Experts of a small language model.
Size: 13 layers, width 192, vocabulary 8192, 37M parameters.
Experts: 2 picks a token, a sigmoid router.
Training: a variant of Adam for the experts, 414M tokens, 6312 steps.
Below are experts of layer 2 (counted from 0) of a mixture-of-experts language model. Rows are named router (the router's row for the expert), gate (a neuron's input weights, with its number), up (a neuron's input weights, with its number) and show model dimensions 0-191. Each number is 500 + 50 x the weight over its row's rms, rounded and kept within 0 to 999. Numbers have three digits each.
After each expert's rows: "mostly gets" lists some tokens that are sent to it at least half of the time; "gets" lists some tokens that make up at least twice as much of what it gets as of all text. This comes from a sample of Wikipedia text that the model never trained on. Tokens count by the router's weight.

# expert 38
router:485479470518566517441474535524569503582465542500494522557430520457445592496413449518507484478505441527478562550522577451480519434594416573619486513521487537489483525497496540466514517570419418457564517511527567446539457456532577511550533558519510526528539418487446452568526492504450494575488486459573506461499474494480623559502539605550453481455465471434565563510399533554557533376491516494559566515506550533546535451503423524519535496510563411500560532451617461426412548527469496529491562532601470493578474488540547522443402540436491585455500533535502634427448483528603483516
gate0:540430466520543497526536441567505568485502517553465439619409540522484510565494448457550497450559444533554476491355431519461558518552552460505448513571462575540484527501476631491494444475465478448460419496471416417526491531529519545486534478521564539504538393470398509454576508480479483521511507475503581566439467467531506428470557524518452446391527533533500574489460444483543500507592549524500458516469529511436466564476442483581550403422512431532496437368627371474534470490573506536494526535594509487519490557473495638473487580521537482467521499491473551427546464509501529554
up0:495548521503461470490464552462481412469500554456499537399568457475490519464513515568434477510399563402421532499628535474441447446467447508476510529491503428410558475538543436457510544529553547580552621532526567501465473403521555395482476433479505475446449589553549497558461598477459583465508459497548494502464563541487589463500403504529463481526462440507488428533548570458464442465524457447509471538544507480512527473448533539468500552581454550529578552600469642565498534521431549436532480438426498588491474505566539437557529454490518542516520476427547481560500500440528444378
mostly gets: "| ", " Man", " After", " An", " Ab", " Ag"
gets: "| ", "-", " Man", "|", " Act", "K"

# expert 37
router:534546523431458590399511523523486495578510506512427577637460539419549493456529546423505401452489553497621517542495539501494553447575471562421489533492404543569470454518465530534535497616462475463537482519553474490445443474521598434495497446520574509498524474464458449535509501436535497527508500514490514519598553450469567567404458614451477578491464584443478528482429566445536462537581536520471548493426535478559471492501453503455454475434563500598504504415617511522573477483484495523477546560477461588472524471512545557414409603488553505566474485537573503515509506487552434577
gate0:468495479463453527436521467418449512547428493470422537453453534530442441534455463536464475528523495441429576532498563438416557534465443611502432535547501542392507474491453525512481473489372490442536536545394623507545527499470449517432604474456564472607540412491499536549428552436487612428418529481517421464539498496452473484480630500543426513439505480580476519462507480554500483529545453566493498408477558588484557418447473576540498498523482493578487453447555424601494507520546525460546498479435492472555467552485524587562510477546540431500514512518565497486588503466511405505
up0:457513488519539398444527522509481447607506548542512490494531468532496611465540505473503427506495503564554462554554433598536514545515495475391432499433550494528578475468585499411530345558471543537532484461483461577546443508445484570491492457563508441503513485475517543486551518497502506480563507453495427556528418562615519501551478480446594452419432454446527566488421584527593514490586483553501526553495413486612518541516527434546538518445495518430513576465535527600475425489521513503480571516529548487497497530500539368444545462500500432586606537520516443460516377504508460476
mostly gets: "av", "af", " Mad", "b", "m", "idd"
gets: "b", "m", "av", "k", "ag", "g"

# expert 36
router:425393454603500482478491445554500471524463489484516519575549535541463576487515417569528501541490461525492516495465531505502439423551529533568535481430518523438511555517439546530584572618502575615558541411578563516511495468446522490499472559549526496592514540516426484501607533503495596443499468515635489488532554449582482513443507494461428507491491447529494504483406414476515526486526466550550527508531523502519504549404483493516461552468514407532549583419514514436482603465579560520464495512577399558515411445558496489397442423485466534488475596562431525437472477459549414526
gate0:529500541568535451518562523448437472540565537516478491478581494444481522532503517450489504456474458620537477430520529539507526543616430499556488463515410358547563440497467515545448470473518455519586620501546464567437434476436554432456569520607557459544462562479520548497520584441562554472464549442580345455446463482541451495516462473515505528486501472406584535490562449486545474547412472489550571551451521490475508391462500549455554458516521474454479492531554534566496545526494446527568492448506424544479571594413450497584544514526505472522470525501466497430590477516424468406
up0:474501489490507435587573465572468490500444519508543540452556538520562553529550500450560483489543437587621520382500477467465540474530490555420466548447480430497499450465532597587503564460495480527436480557530419561465378375479526503452507594512511585501431533509504487577534477488425458481496480521576500484436472430561515448485549437428498532476421514495521582491474511486416462619509425478537485500449496509535550458528420575567479539469486468555405525511495516393498465547396515477531520507444475572525484456436540481569645413508492458479587474549461450465556469516429469466
mostly gets: " dem", " ass", " Sat", "On", "ajor", "at"
gets: "at", "ar", "ap", "u", "ir", "os"

# expert 15
router:452465497590445486362528460530596515502460520477469533569485521509566587463565446496553515473507547582562577553388507512489459413585428531420504462541561462488480397552462518534578471534541426538502582584565514549503475447595585427454435634534523523461472531492440450425531451467564521443477532512543510470482507523441506476477538596509406454479451515444499498462469448410513521477552438566502500495470539455476509560458405465535491477485537512461449581435536454565443556457620526494529534481542414506523516478480585586456483509443546577555526544563519530483544472537470477552
gate0:422441515544503498456518419502470512523472506507503491484482560383384622499548463488524492418534469500559435566390487523552565521535487519447486500451477501523458532548508489466506521558470524505503571510450489520567448394503542475508520493580607493557540527653483459483539497537517460569491554564542389613514398515507518572396462522536496520562441434509512518529474493554589498447534595514421595525458510471644461462523465511574580515561549469406474423471554490456538484508512495507570598470587512465490481511512509541422365479479510469555431495505550463496503498542485487525
up0:476499463460453509419537476509532511509504541501576478448528492420441554568510435460468420457559509494539477484406455570592549497511513491528531564416476509562461451546484473410634572548427440541433567422496486551438390467390552485506566563533491559453588497539500389549526578529529490459540523632474496527454485470465518458423435559569459516436427395457448447445499502485552541520552523535455542568456555441482485538488433488547522481376522441502442469480461518515530542539503580518472561476497466472518480497502457521382472512456615557499508508507445481485439481580570455451
mostly gets: "'s", "ical", " its", " national", " high", " new"
gets: "ical", "'s", "ial", "al", "ual", " new"

# expert 0
router:482493479591490513495491510455535468559484489518532457590436464459526489552473519505483392540615550549438543515466539473446452517584450596431446480524487536487546466509455563478605461627500531599518423572531554476507430496547546425499469426467466556588460506545415475446576529466521486494408534493548513458499569589497530511476467499479514512563571526495544465523406537446523482426519481499460488491575552547518546493406434506535474431498536427505423519467553457386489535484482527501548540485535441599613386481534457606447501517476481439420531610500476543463515400446503455556
gate0:429520478391544560470424445618465465560466469458470579517535475515483556559490466479495494524393554470531542561413489456495449572489606491487525442570547473475561442601440616524446403460539571467547517551550531485457445456505544504477544501494547480483591486493503468467505539535414511474455446477500487482531548491453460551449415488422515546438523475534590462409496490469624448366482542555432518564474541391486394555470540544524544460462504448551599525552506516508534575525574542568441501517523493530492511553523459478486445504452477461463488505479581524433466471564427444414
up0:569523514591415469558585565398553534570500502522488422495520554451462509468507465496519491492524472521486508454517515476503516424538459501544509578491485526438456610416511417487494590495407448497467510416496493463548478522487503441531472501481463501486471526474474510562508492448537453507544586485593478565441465481563575508467611507588473482559548615467392570565483529454341573587458454426566511492553531495542608519519544425452483529524558529482409510435547507481436412474507517373573566482460470541533472417583551549549526503569522512562485541569498513553485554494562511527
mostly gets: " U", " part", " Con", " Mon", " co", " Co"
gets: "0", " Co", "2", " Pal", " Col", " Ro"

# expert 39
router:442418483482479520427528564500464523474525450471477497620527503490453457560449522504547478509462617479456484500519592449491545440599457532503434400545541498450429495543457576488468462591479493432524549557532522591491468448522529416501508533497511454587499513574367412456497478492517491404356576520497527463535568445475495560492450600508438497486582511510532548466519511520542540478534430491461439496461528435553548530424444539510475471388508467524497552460486466426551561526503490563527510515587490459478336462603450545466479546424505448543497546513554570535553440465531434469
gate0:487532428546498467572507525465544518465494472654470437480462532437433478499428442440540568563535508543382477469442460455430536544469476536588527603532410495586481487531535428531491507522548473492460542474510407548442471507559482482494460540541465498430451408583408579564442535481515497453504528494488561521471454536502603494537571492524468573573455542485516517552485444569500505475418480468542510476494535572441492512498494413418460558585556382516467534508507429496466474489444474559526447399377468415491487504437482550513575464510429524493419512500568404511518629479541499477
up0:496604501543450501495479513470493466517506485525585505502515486499561595501485492498556448564518472599535465522456526484416567531435457462530559479518331602609507503529527503535500460560508547465411484549467434460551511370449561461412568575630445466503420492581503534481522469479474495515443591497493658437475433418514492563490541490528535503532519532604558520448460461430520561530559567510485534480476511535481475339538471459408542471574585468508510506509538538463447470512547455492463365458500448433546510533494516489506554535490533521460452511482507459468469554497511465520
mostly gets: "ara", "ina", "ari", "ana", "ma", "ta"
gets: "ina", "a", "ana", "ia", "ara", "ari"

# expert 23
router:443427439556430516480428497537482550632528508429511575610496561480500586537561535510546479481582480522492494514392577476475461390565491519480439505614512500531467470463447608460566507571458576479508499476600481490519456451604517465588482457417528538508583483488469458496607469425527491465414445451504496491519473454485588515458480565535477567430508466404515523521469448487508544412537463518509442559559530389511522497436465521527568435480565429532535514432563537473456504527535447566450493552504456520522440483555522565472508600427547514491493602564556546524543479501555454529
gate2:536520440483410550439530463480440489467545544457443504532480509541523447534538480661599613491499537474535556547432472457507477515496554543423428510488533513425449518540566524510394490544506512490548536526464541454569493502425517548460548580492545425543530558536534376548484543440545509460541580590544552456530506451500534514450527548457574538516591427425493476472469534536507492522460495420526544589498475514490580476455432400532495512519527505522598382538507442542423450556467462538439451402477458490541536457614465590532509487469510565480542595436562572494513511552570548545
up2:523473501490442504440565475437415470440528490433523554565524490508526486536513424579570628538547585516507525488460475451502449493458540507412443514487534469485503510513553520518389569435472487502484473460461628441564518481403517480460478594513473446526488536522527422513472505459561542515536567574576493529463461427508455452342514500511528493532522499392495517472564539533438514439442485451503591514455445480501540462471447421505526597500493529504534421555496454515478433544478517552503403329446476473570498442563436494515554462417498543541610574496583603451527513498494441501
mostly gets: "ity.", "ia.", " them.", "ation.", " one of", "\"."
gets: ".", "\n\n", "\n", " the", " of the", ", the"

# expert 8
router:427467466543514494428541498601542522584504472432557572563506522439432606489500516447556549476593481575544569504433514494523557483537459500505543401498601532510427495484496556488555530553461541468461463453619500478460504464640560518501441557458506522496519487498378466486533548425472517549593410534538453494475524433487505505480489522477419545503520450468543518513502511539532470383554422563508480517465609404464503482434438475432519514458567450454519556414615427509501505520515461517445620487512435479496436525561471535403494459464524513469518559549492617489474487434519474582
gate0:410530531419465540471455528395494507525497573420447475498540536513501463526532529527447537501454497561476507458497561528525542395563472463554391475597484521570502486440479571561578551572628427618504435491482498462418518458513552494565509484468460442440491428411507396378507481444533519456455474497473472501493552598498560514507495550461585480540524508554488598510476558542563527497439515581457467462538558483575584503392506454505470528546554505518528516465513514447535595556497497479570517514572444582468424463466440508523610547442455562461395545470535528507487562517438543483
up0:478533479497479553522452468395545541510472503419498498451573504530521410590474483454391497493430506466530547491447489519470526568554537486462529529489482463477416459516450567504546510587483472405460525603513466459548470517551483562497456514451507507485470447460557532520464491454427487583401555372503533423588502514481500474461550537519475412549433461438554458461502444496397524591573442562550487517493607495511474588531524541513514437528516494450372533465577487479443516415472490662555441501482451543426564478568526463444540511490580505449511468515592530548405526548564572523
mostly gets: " or", " and", " f", " also", "s and", " only"
gets: " f", " or", " and", " to", " F", " Or"

# expert 10
router:440426525503538532471490535520486513513482495534484510550444467537387609497512483541560501501491581484437527577574614548441533517551528531509484404528554596395472436533473571474505525493494571416501497525560515499524583434511494432570474514409531530531528526487470439521539496491471486472400554584608504541549545533536616479505531626492394470517532536524522540509407512560521496402577493517533479486460535451516534582493471504576559458486578510467441535446512414516525562553475578467488557482591454500521455480526546589378453537389493472502532560484560613519494460493510432474
gate0:544419440614461548478505509473528482533471526528570535505564519577481407524547534450511563545543418444527424479475464437553508473558433641532512481540567433567386575539521543520521491597548431478497553453524445500534403459584471512528481399547495519453469440574496559488437542448428505526510470478492539488505515513412540553446490423560460452540449503507425422529477503447470496522529357465547443516509489523509548526497482576441500542465562496415442596516526472448400463555574492484466513533480559583477473502579508539420461505525608617499409506465481449474464503476528541488
up0:562468493567482523493538486482598537447439502578519443508507479508441427506532568478530531495490434443512382438544523464520445482557484590489500496519568528578415497495498589408449446554477456492481556535495499473523393434582576492541367404529495490431515412575491560552428557496452476449495430522473549522418508561482493477471509382567470439512481580437425432511477562420480516585489501463484494556475501471478585502490550528515532579447536492463512569497561482482462503576544441454429536495405551545452458520556520518429497494537610605439513453490438473466403463418523488451
mostly gets: " is", " was", " are", " were", " is a", " to be"
gets: " was", " is", " were", " are", " is a", " be"

# expert 2
router:461406540530491533471530564548518523538546444479477541544514510508546535498509563559596456430542508530528500506415633463488452519611555487515538461540550473441461539491514577561458430572455471450543493563488497508488488387590505444460513496472562523568501487540500469457478475489521486545455553485522549503557561547495529571414547505421493490489599543483517560497474461439506527365489472520491525511546516412437522520436467523424489489506611483512500568397558483486479561498608571518440568498605499554470497497484452665494505467455543577505515600572468488478490561499553331494
gate0:522468391530437562467389452588515508639551448580458543537554486463462486576598534521515678528487453511604545483467494471456566493544495531470463544554496487476507464487503505549476451550405537448493450470476523377500478487529527401483436436573539485406408457435462519515432475498436418489522579552569517473463471430469519501556518479432471516597543497499491447451478503512431545516544523446523505506519493483520508438475522497400533531560533484531477507463502460560481486428499516516484505576456464553511389429539526518434477436535388531601519563508599569505479466426479540473
up0:508480407541530503478387532610504424546502472616462525478543403519578498474524568476562563482516536482543395568417438517467576589465469452468467499559486509498503500570457461472551469502425527496588474508502453480458429433445476379488485462549615452462496425480503494487558463577491378537471469518487546596488428470462584390584452489478485575500556535488512512494508513470542527490462565510532533533537514495528404430572523537468535473523506536467432542480580577575480507478569556505429566455544534481501533437532572501532496496507458558530525637530605497588447500505486532460
mostly gets: "ver", "R ", "Pro", "ee", "ource", "er |"
gets: "ver", "ee", ".", "re", "ay", " "

# expert 35
router:466526516484498526463423547574542496534581472488520557589550521505512582447473494476561480474502472539500512564490533496453498491570412541549493455523455561488463461516527594436518510577451557444497501627550502567466385478538478462510482513485558472551512548528405494450586498491552533504501507475545467531540509473491578547514514568551387522464556524510563532526480493534660459410471491455532560517569546506501538495466453476514581482466567487592579547403539433470468543540503566521503536507625417447479451501519433663436515486474563545584459604611519552427505488441521458469
gate0:512388484531434558464461519494566455519567463418458538557490522523486462577453468439536456407546357485492579506514565473516511466534498529496479506584498566504526529448480433542517520522542479459519506490497561453364452525501540561409480489533555407493446466500556445318540392539562480597527535480494476511498486545455509552455507582465495416526426479517556465421509478473569555532485519550517474496542636478481404495451478468469447556565479406504500540492554567487483508517393535483436561472533464495546533479468465575542461554466481394479437424379517515553528505543485484529
up0:480584460438612505525518498601525598561388543521463537496470527499503485470543569558493474576468599472509527501501407480523525504528491549523550467495498440539455479534490571436471460543477508513547494457500459582597478480447467444586530519444513611603544560521435493644462600419478467435472451501531508442508523386472480554518525368541469545481532571510464528523424484527458441499517480446530517549451399552581637523530472537542456438460553497500440453509548445516508573499516478589536468549483459495413442489533540521449488514533475549469521526602516549473485517415573565476
mostly gets: " m", " r", " l", " d", " s", " b"
gets: " m", " s", " l", " v", " b", " r"

# expert 24
router:444438555456464576418475456584571471604485532530597431581479543547458672513474492533490513494530450528532578543462523541468579473521490534457475506465553462501465504555527558561600523618526469540485495547517474484560413492478516455583610585530519458468530465540467434488536507443576528496501440471551480479504549532516465474518544562458497503430494526436511517455375489478506557427487486517449492593489547459530584591503412493506410482500634533466528527416611479418456541550509565473487566471534401496504484481519489522481522508500570508504580593526442531449523453524504418457
gate0:490557551431524572489460418502467496483558514404534566530516533440558473534493495424497515510491649533526461603430515499426428462567486458545548486447463529487505498540534550482483479465540468422456472565577458425568528525505575515475529492430623462473572533491533605468544470491469438517491509560486496440581477415416549523511551565547471428450629446510526479582409447549502383530591532527500492486594563555458411513514461542485512440457499574530368462520515583441520512461496562580457498523583491509476499481522536594506450478450478472481429570465508553559496527506498465453
up0:483476524562446503485599520473549500497464513576468508465441510512527507472543488532475386518561440512508524368512523516528503505464535553468475448573495531473542482436442449552551524616432479572583482413467545652421462431522459501586431488523422526563431489460421452409576536432453531497519509511533468525453500553533541521425451506517465559522492556540440482434574515517526522411374449503560560528401474466522540528496476492581541494418496420471522566425449430531434593566500470517558489487430479496546425541577453451483509439517604502566563545576519543508487450461485520536
mostly gets: "|", ");", ";", "-in", " Cat", "):"
gets: ";", "|", "\n", "E", ":", "| "

# expert 27
router:446436563529468530486428568544561497589454486512552442598416530459485518534527504505508542522568547496580586496447510525544441436534441531520460477558523439456449442467527580514472580563490494456430512508541498484499482431572567522497454590547514478449486457542439452477527502393578433526535410497570499458540598603487574574472466562508422522447563499448443476496467475530545510536533504460507458575484598441466525490442428452566515489439581444552493482454516493447467633546472567515479545519514429521601450578520568571422514455390494582520589567515468541520548479558524466524
gate0:513558584507422464447592493538596457587507479440478539474486440488533478461491420461492445431526458559424485527529550505457523522576508474538494495494464513644495518496500484502470501622503581501438456551544498493476545531550457524515492535522562498474578540455406476502552510495504537567551427430441499459434496494500532554481522493483524520589406495538578501437436522480590540420491460526589427475577531532572554491479352589509605451552505474522519561465539406522474541472433512522598513398491564607418482429495505544423526531482499397450445453515493428559507420511492527482
up0:477435469461578535574405463447436462450495504504548513549498576547460523541436612616481525597482563443512541519504476483566504550427570587441512523535462555415490527456498518510475551427509388448492590417500514549492496553455497428531506475456579545553469425552591484446472482473524485486538509500586502551513463483410514446433484519552471485455555489521430507494560448455384458522532576415498561584456545455497515463443602474474483458404472467499465388495516544506477487548577509446429427555533489415598522459495457559469510477514487526575504590524516502539492639461486476471
mostly gets: " first", " second", " final", " World", " third", " British"
gets: " first", " second", "\n", " World", " First", "th"

# expert 19
router:422463528465384556398540550612519558557540478465493533531499509523458517485466611417502416496580565532542479485476510527564569526565425485541413526557502550534471463537432500531528587555502449488545507564509488444409399533459631492563491509510507508539485508555498453541516457468533493502427517517499435519484544388433505541502428648537380403488543549490510503474505499498435526541511403571462591443539578442444576533514486536450552477379486491518493503471533510477549561479475520508442531561534461482561420472593528604464525532420520515517512557506525517459441506535494444531
gate0:564430513508584412564477516519515451351449555547502457524452485513511513515492558460465559543453455438429447581538406470502492494466485480519561538528473514500503584443538495413525567493525538495574444420515542506446584498448572405410451538464474518472519466467535450528447472565559457469611517528440535460530513467502583533489464489526428507474513482490395468566522561511592496443496509526595465559540461400452511552505457512580546422443622501466441472568507493521469541450518472506617513424482454466561461534530558395491548439476560477453497543565501494486440572484484395393
up0:555415478545570378449516556565408460505518540498577537527443432530441521477556505467445560493483483529510498618565474536524521554456497464546444407522469497547522563433587553536470461461504475448525427406511523436368468497426571430487492465433520441549455424626511524542544497518501515519502513415542518401618435535586543493535517483540487518522555517547511467509467408537485462394500561500442498501597504428552463413516544524540511576508546450467464483514446512576500487519546501497553540472494472495639427506519486582541491414550477569511546544537535565450471440527453456499
mostly gets: "i", "o", " such as", " eventually", " di", " in the "
gets: "i", "o", "an", "en", "a", "h"

# expert 25
router:431488523480511595440465496473530540513485589516537533590516565577511645531591499533446390497556461511537571431423534446448514458523520511496525443542495542524499410537453543572534522544518509483473535542567511528435437399656611501495525534568516546499473540596478425457505565521486439508435546470599428545523462441454509519499543507580452481432536388494528511551500493493421514438560472555561554553535575449494536576456467469534504422459553462572400497453580431414554503466530524483497526484560488543509447450529537510515517517504462520502509549570519598497531543595504516446
gate2:499528477516527453551534484519546446503493501544492388483557466420566514546514439461488532443429520453604471517456482544431491486492509458560611513455582479448476555555491498549496513509529544474595539392500515485517550460473545516501507501456378448412397485423454571640560556548559468537548474587447514532424508469479454496554587503517438621433505477448483517407530477564527457485522459499461494564518459548389467472474435526564547504582509482421480547527450537473534492489399428512479517516515468419483439513506467615501484464426555574491375512453552575418520551535471496496
up2:518522411491483472515571528496549577501527515522526448565460529422501523538516440491528445502541566567578489484457503501425453448534440532481561466478483515501447478557444579511473516537530552512624465480455484468503529475478542477484585477469515515537429544434368499626532548503536421516499466533544463552550506439586495535511489523528504572442477534457549550393487456471510537500580459527451548453547554567534533507513455538614565502540540436436456563486461498524628465515337467501424483503554508493412464472559479590536448523443614582462390430475600519460562516572456541524
mostly gets: "==", "===", "=", " ==", " this", "===="
gets: "==", "===", "=", " ==", " ===", "===="

# expert 33
router:544487467588450554446472502530515509525483474400537545624460501568510514575483582534524513530527467473494549518401606474465528456628468588519435434474473514437461471408531583511501559605495519537510471449581468491542465430539549492498530476406520549453569509497399459489580469448529457466511478481512557475480543417483528529542511514468484566589520490429601466503490446522502546496585431443500504514581666517594536530478471526506552442467565477541510507416565437431488553490468575488524492567593459540545469427562512575465482551490569466595542550522545528493461464485521427479
gate2:498493646513569485545450507474446510595441492501486480472597523427593503569484514526471572535480572599431415518488442488615463450467488529427483504455552390535542507453556486462493547473437513438551463529514476555497453463400580503389453479428409540511466575503552462542540471505556455455464550520485519501533518503596548507475552533560543480555520510654454510462517531440376428542641477442451493448573525463482585418425527484463497533523520438535519460482539474504525518508480579455524499527527520499548460490518525498440484520552447523409513505423590509519556455502469555557
up2:514461524505507549507424487467509491586438506533504509443477479450485498617562493444480574522562513573488482509460465476516532512466502539542499456515490487456499512423481486383562517558415484423497480538487444518539472512382477512425478556540594600540431540531514539597477559445505470419473518563412536500461510469474513478424553463568509471522541452591446482552532508531416342519487507474563460499461572618457538444432534442435564514550501402445468453558562489516552490451534565504452507446482479453550452512450481558487529367531456566532435530502574523509612411551438434584
mostly gets: " four", " three", " five", " six", " two", " seven"
gets: "2", "3", "4", "5", "6", "12"

# expert 28
router:493531458573478539440533479539560534617394493383552490516460576481535563442529479505532509445518468541523540541445647486531520469534358555476447415538533488469455530476516550544567545533421521481524507501610479392492432469519584429592469486467497477529485452533420330435585450463498488457438502501502527470508522553457588511529433541531507437514564520494570492498464524435538526457507504550521534557528590429444537460452426463522577476501480495510445533471538537478511495526438582570474494514512485523559324488528500496467500489393501531506515523521472553517450441529521426497
gate2:486559495499528519520486409560467475409456361520430490506436444391419560489531515492505518549504465519474485340503477496461526447461507499551524486363541462558474547436521516489608480481421375510562468532436492535490488411510531452516530488589506499502470511388527502472456536478487492520501549502499472368449573409417489415426482535532536460499471550437580556523478509499457525489502458441494467501463462520520470491508443479472520443498545466474410571532486455413455522472470503400442531484481514559552434482491492540457608394552581479544410411414529513502509479406460469470
up2:511593534537534519526534440530471554384407408465391504516490503480398549479512518480508509470491426569526487446572530458487525457518543499467483451450537461531397513414480491447516537542471471456519500423475456444478465436548556470613550421653559561521493531478536483510415483534515409520424457455453460427466595447431496441469516534536498351470492545523584522513472499413464484530482476459500541483512435439504567571508474553501526529475466516446480488526439492468464470520507438554473464471439546518500497579459428538427478394519547415575421446434477551551468574403521420531
mostly gets: "1", " found", " President", " |  |  |", " Charles", " president"
gets: "1", "0", "ord", "and", "act", " by"

# expert 22
router:495524496435482593417545472490519496561531550529523581499453517484504477555516465462580434467524486512451590558408600535464503448604532540527471438487552516520456449453470583501549451552518521490532552436564543538473496483481501494600584540498462491538504504575461503447455570472530548636473482513526477470491488582464538503430467637489445356498506452497468502496399546415522444376523478568530494521537509549571528532497380489479471451458535514505481404410581442453497584465525502539474504485644429512476442565574427539452448481478541522468528513542447531494503490510436412492
gate2:493382561485506518389441436523515539435477429448418436545538495531545510502472585496513421456577485499544588497507480502471505511516518455636429487523479428527525506551476473486530564532508511381524483462565411408532506509528512510450563484508529439355603469466497500439527557474545440523531512569475535423510525525486484466490561486494531532489460557463409505496575483388601494439580491447543515577501562386543491495455427455473529529484536532473492551421549424482508536519579423491497522555521441585468382522475441537471537472473478461488482558553456540412440541548461390504
up2:483529514470491525517508629540486493531468526495551592493507433538536527423535518487500543469523456551514515464489359385562448539540497517446477458568511540419446579418556491572502491481464514568479407529503552515498483412451481502527416499480556524538448599562471522552514484487475512444483508525494477451449499547499465513501543441504376492466500450481613519475507498542437518484419470579532442415492469460404536530481411519507472564491507473504518583504457559475469445544603543514438574486531600312571509453441572478508519572522566573543589495494542504462583488456612507551
mostly gets: " =", ") =", " located", " died", " opened", " held"
gets: " =", ") =", " located", " |", " given", "."

# expert 9
router:488445566448476519462503472569502455635477544466489517620466554483485541544461482443523402488572510559512537530417583455489523436603478528517500444498466502484468472528478627578561463577493573470472476497577504419490439470529585497539514513484539535524570487476481409473498484475459520554507465554516479454486477406461565507498549585457431544492554543533502462476383452596502534478543486502523534561503610506548519501421451505475531459389586453534460491433525395534423505485546481519475540600553426494521438521545558613456434576473547528520475564558480608523528476549568427533
gate2:502447495530356510398533498519498489427502509502497509535438501495515476555545510529433518467502599519436536568499550503516431384532500451573560543599466518503508494397383486529424456479554451556467532527513416386493509531528499495486477388562480399413551460550556410498503524540505451496511411488494438529503545556465543533524487474471491506523460492442538487456502484447526518500572510528503408444509616421485522518522414534501533590464469420530574591446535425480547560509388502582511454500504557497575535413421639498530418474435493486497532516489495455513483575423468485522
up2:443504453544558460505468477502492492489431533363470488427468461450503470507514564689421489475530496504538490541483505481500532502551406506455447466473453498526551513467461506532528481500414486574568543529395467561483464457456504489523499571416493496538483492404530512564500419437504537456541529453515496570615545575530464523464450458437445505416536518443541456443478477559544537505417536579480580475434438527514473477505527478455429431543537412503505532520484475525531404581410514511593528490519523502489443523515538611527516525436548560410520509420513612622620478440433484477
mostly gets: ", including", " had", " off", " after", " held", " married"
gets: ")", " |", " in", " to", " took", " dest"

# expert 12
router:435478562587540516480461534571518433475609537482534524544455487476587549542596555499532450507546439491571485493430531435539469436651447495601535448571486502474520449547503483433616628571489539496486547426571482469504407436549583469559492555484550459568505481509456400475540563467568482490515513515546496420539542470545561498533503495434466483440556486505467489559493485529542549460572476536542481513422585483497556465522391517472506523453551439462517502485513487469449564533471514508523486427591515413584448515537543456510463414427522563517525523638513507480529479491571394456
gate2:378516487450386560558445581469474534513541472459526481528544459448537485480432520532532490447546521494485401525528454525501522424456492475531525526531547499416505509566481530546479491524503569526487497486488530462370460531562568575507409476456532474500512494473495529463385488505553440441585518470523510532569526443520457469551466594509426536451470471462579639508468444532513419509614524554517444511560533540579449438519538560492508504385569411543567558487530520460587570532509525511490615529503529595465459484517506494513525556464476356616516482503555543489511534573443399540
up2:575390553534526397467564512410450440514424512484435523540480554472449459476586554459398529465483506527477506429508507452556511430544462534478531419568415436471559572502502496494454499499449610528488530414543560456565589459504512454435493486529540508457535480512538479614487496560485564500500533493464466596449500496468494540530469413492504501446520452568418367497462604570549473567509514399507520469445517461504516497457543504475493500539479449401470527525492557519465472506419542566490448535508482440389466551459492478443429401549560560514370461467440435511520568397506543515
mostly gets: " repl", " through the", "|  | Republican", " late", "ension", "edom"
gets: "1", "2", "0", "3", "4", "6"

# expert 29
router:460547441552518527563491542493512463434555552507537460535525520476582565550478460489618545463527510508534562522481572457424485420557402504490483455547554562534600451541526573497533498524428514537526582525589521482483494474663500474542470560479554527577495400556458487473591510481575579565477537499553415516516463412476520470541472553440479541507606515520521573564456521420484465486543458466509542483460615508543574472512449573551518482441551482555468524423610480525485540579572456487498495462561522600501487581527609488493476496395594534480474479466507526437556486568558464480
gate2:533510451460513508494471502480606544452563551433516433496473459521569519578435431448531513465511580510504448542487394562474463413518425505482388523489568533494461438484475569455487474486480573527454545588539479536478514528463498453463503481490578552568486508518527428532428513515393559479562472511438594497522485561398449529491462563496418556423533542435488388519543469475444514404421557425579581535596504413475377494428495599505452571458511434590421471483493500499522533428476366502493541541510467402502446523468443525485464508515519463512429556445465434480501508503483497510
up2:507464495440484397546451595434541462449553516504523413419522485451460518540509503509443509518514530531451398557530434488483429441484511508476427543538597471373492394456522551431502481455505500582477480570584502485473516546505496446513386513483483542484555546557475499517470462527582430390521560405448557546534472518426376450534469486543500504480426592520497421530632617556585484445504504543553506502592512460469458498453588561476413459399460433493430522585515529503485553460515512466523572487533434452471426488501444522509494470512442454473501541431490515442516468502548466461
mostly gets: "==", " between", "==See also==", "erm", " MP", "°W"
gets: "==", "\n\n", "eb", "erm", " ==", "==See also=="